{"balance_bias": true, "rope_base": 500000.0, "init": "uniform", "decay_fraction": 0.35, "seq_len": 512, "doc_mask": false, "train_tokens": 413400000, "dataset": "wikipedia_en"}
Below are experts of layer 7 (counted from 0) of a mixture-of-experts language model. Rows are named router (the router's row for the expert) and show model dimensions 32-63. Each number is 128 + 32 x the weight over its row's rms, rounded and kept within 0 to 255. Numbers have three digits each.
After each expert's rows: "raises" lists some tokens whose logits its average output raises strongly, later layers aside. This comes from a sample of Wikipedia text that the model never trained on.

# expert 24
router:155129104094097074153090151104046122132064094124141140133098112159150121111195117185160122132140
raises: " the", " a", " to", " in"

# expert 10
router:145068155114166130094143103154045115080113152110117141183052145189172127205160120198117138132107
raises: "ent", "ask", "ens", "um", "ole", "á"

# expert 63
router:113120149096184070116144134123166136113122094128108143122169098123170085144150177144175102133115
raises: " also", " as", " in", ","

# expert 45
router:154082154105101117133181136121090094151239058184126164168122182215097099155083166114146156105120
raises: " and", " as", " but", " in", " with", " on"

# expert 43
router:103163132052117143102175161162202149146094178129129158153126144178143142122118171171129199114076
raises: "s", "en", "st", ",", "ic", "h"

# expert 5
router:098118079127108138107094145110122081095074120136101151052056078148069142182104086081136115139101
raises: ",", ".", "-", "st", "ious"

# expert 47
router:100179119170087094169163192110188102147145102053111170166124130137113132083162160135143133156106
raises: "y", "c", "oc", "ap"

# expert 2
router:140100164156097141073106119126156085052111127064072161092153061174126107167111147129074126117112
raises: ".", " |", ",", "-"

# expert 30
router:177163152181127085122138102186163122106100132112132086109120105130068183137086135161110164151100
raises: ",", " in", " and", ":", " "

# expert 44
router:086174173165137131111084207094156137137116153139142144187102138117116154205138142071103130067180
raises: " that", " locations", "°W"

# expert 58
router:191127103103142146169079164093141117162153138093082147140110186177168123137099081163118093141158
raises: " the", " ", " a"

# expert 32
router:209152088115109161112151109203110066193088091110142136134177108154121093135153154163118111107116
raises: ".", ".\n", ".\n\n", " is", " it", ","

# expert 31
router:075128163121084106119181126140134108160164159116099141146088065171126162160124178163128112100148
raises: "0", "9", "2", "5", "8", "7"

# expert 13
router:151099160125091095101142165111085120076124072138129132150124121102087135122166136129120169152120
raises: ",", ":", " |", " /", " and", " ("

# expert 35
router:085123118131142141094145136108073136084182126153125145119165120056098126134077151143086155177151
raises: "ul", "ir", "am", ".", "art", "ar"

# expert 41
router:104086148098124081166146099135180123142187150183099133161184192124062165138091148128119133106125
raises: " ", "over", "uls", "es"

# expert 3
router:103094138092085159126100131167142180146096084168089159104137059127089120098097132082157138102106
raises: "ey", "w", "-w", "ow", "ene", "ust"

# expert 21
router:148078102170103093136157170144133215065139050107150144112088144122170141118151174067104110103025
raises: "-", " ", "|", "==", "="

# expert 42
router:090165127093131146112075075112152106164154095110130200059164100119203111118127178089095100125159
raises: "b", "m", "l", "le"

# expert 56
router:146168115060144167141113158167153151176091104112053123148101072111111120127165136153174158083095
raises: "ub", "r", "en", "u", "e", "am"

# expert 17
router:206156109133150117198135138093086150134130156215152114149107174107081112063148133142116088117191
raises: " a", " as", ",", " he"

# expert 54
router:114072162102148165096115107133095112193118125175195174122083140167100121150086153145027158116101
raises: "a", " in", " (", "i", "it", "."

# expert 60
router:108145105151159116160197091078106120101125148121149150145135135171179098130079075131098095150148
raises: "h", "ays", "d"

# expert 29
router:138148101071121115037141067121086190148145119130147131162165106107124143134121124146030131078095
raises: "=", "A", "-", "===", "P", "The"

# expert 6
router:087132104099123099129128128178135218135086137102133135094135128141122092152120081134130124133129
raises: "ious", "ian", "ier", "ultural"

# expert 15
router:173118141154158138106185133124129092176146140083126117184105168127115176113157099123121169153153
raises: ",", " (", " in", ".", " to", " and"

# expert 20
router:096140097090122176173124136146113102184106086177114153145107178136147072209127107166180155121086
raises: "N", "1", "Nov", "F"

# expert 14
router:087126152138084127093101065089110096102108104140141106155135135191186190130138137192137154083189
raises: "adem", "adesh", "yle", "fter", "oph", "optera"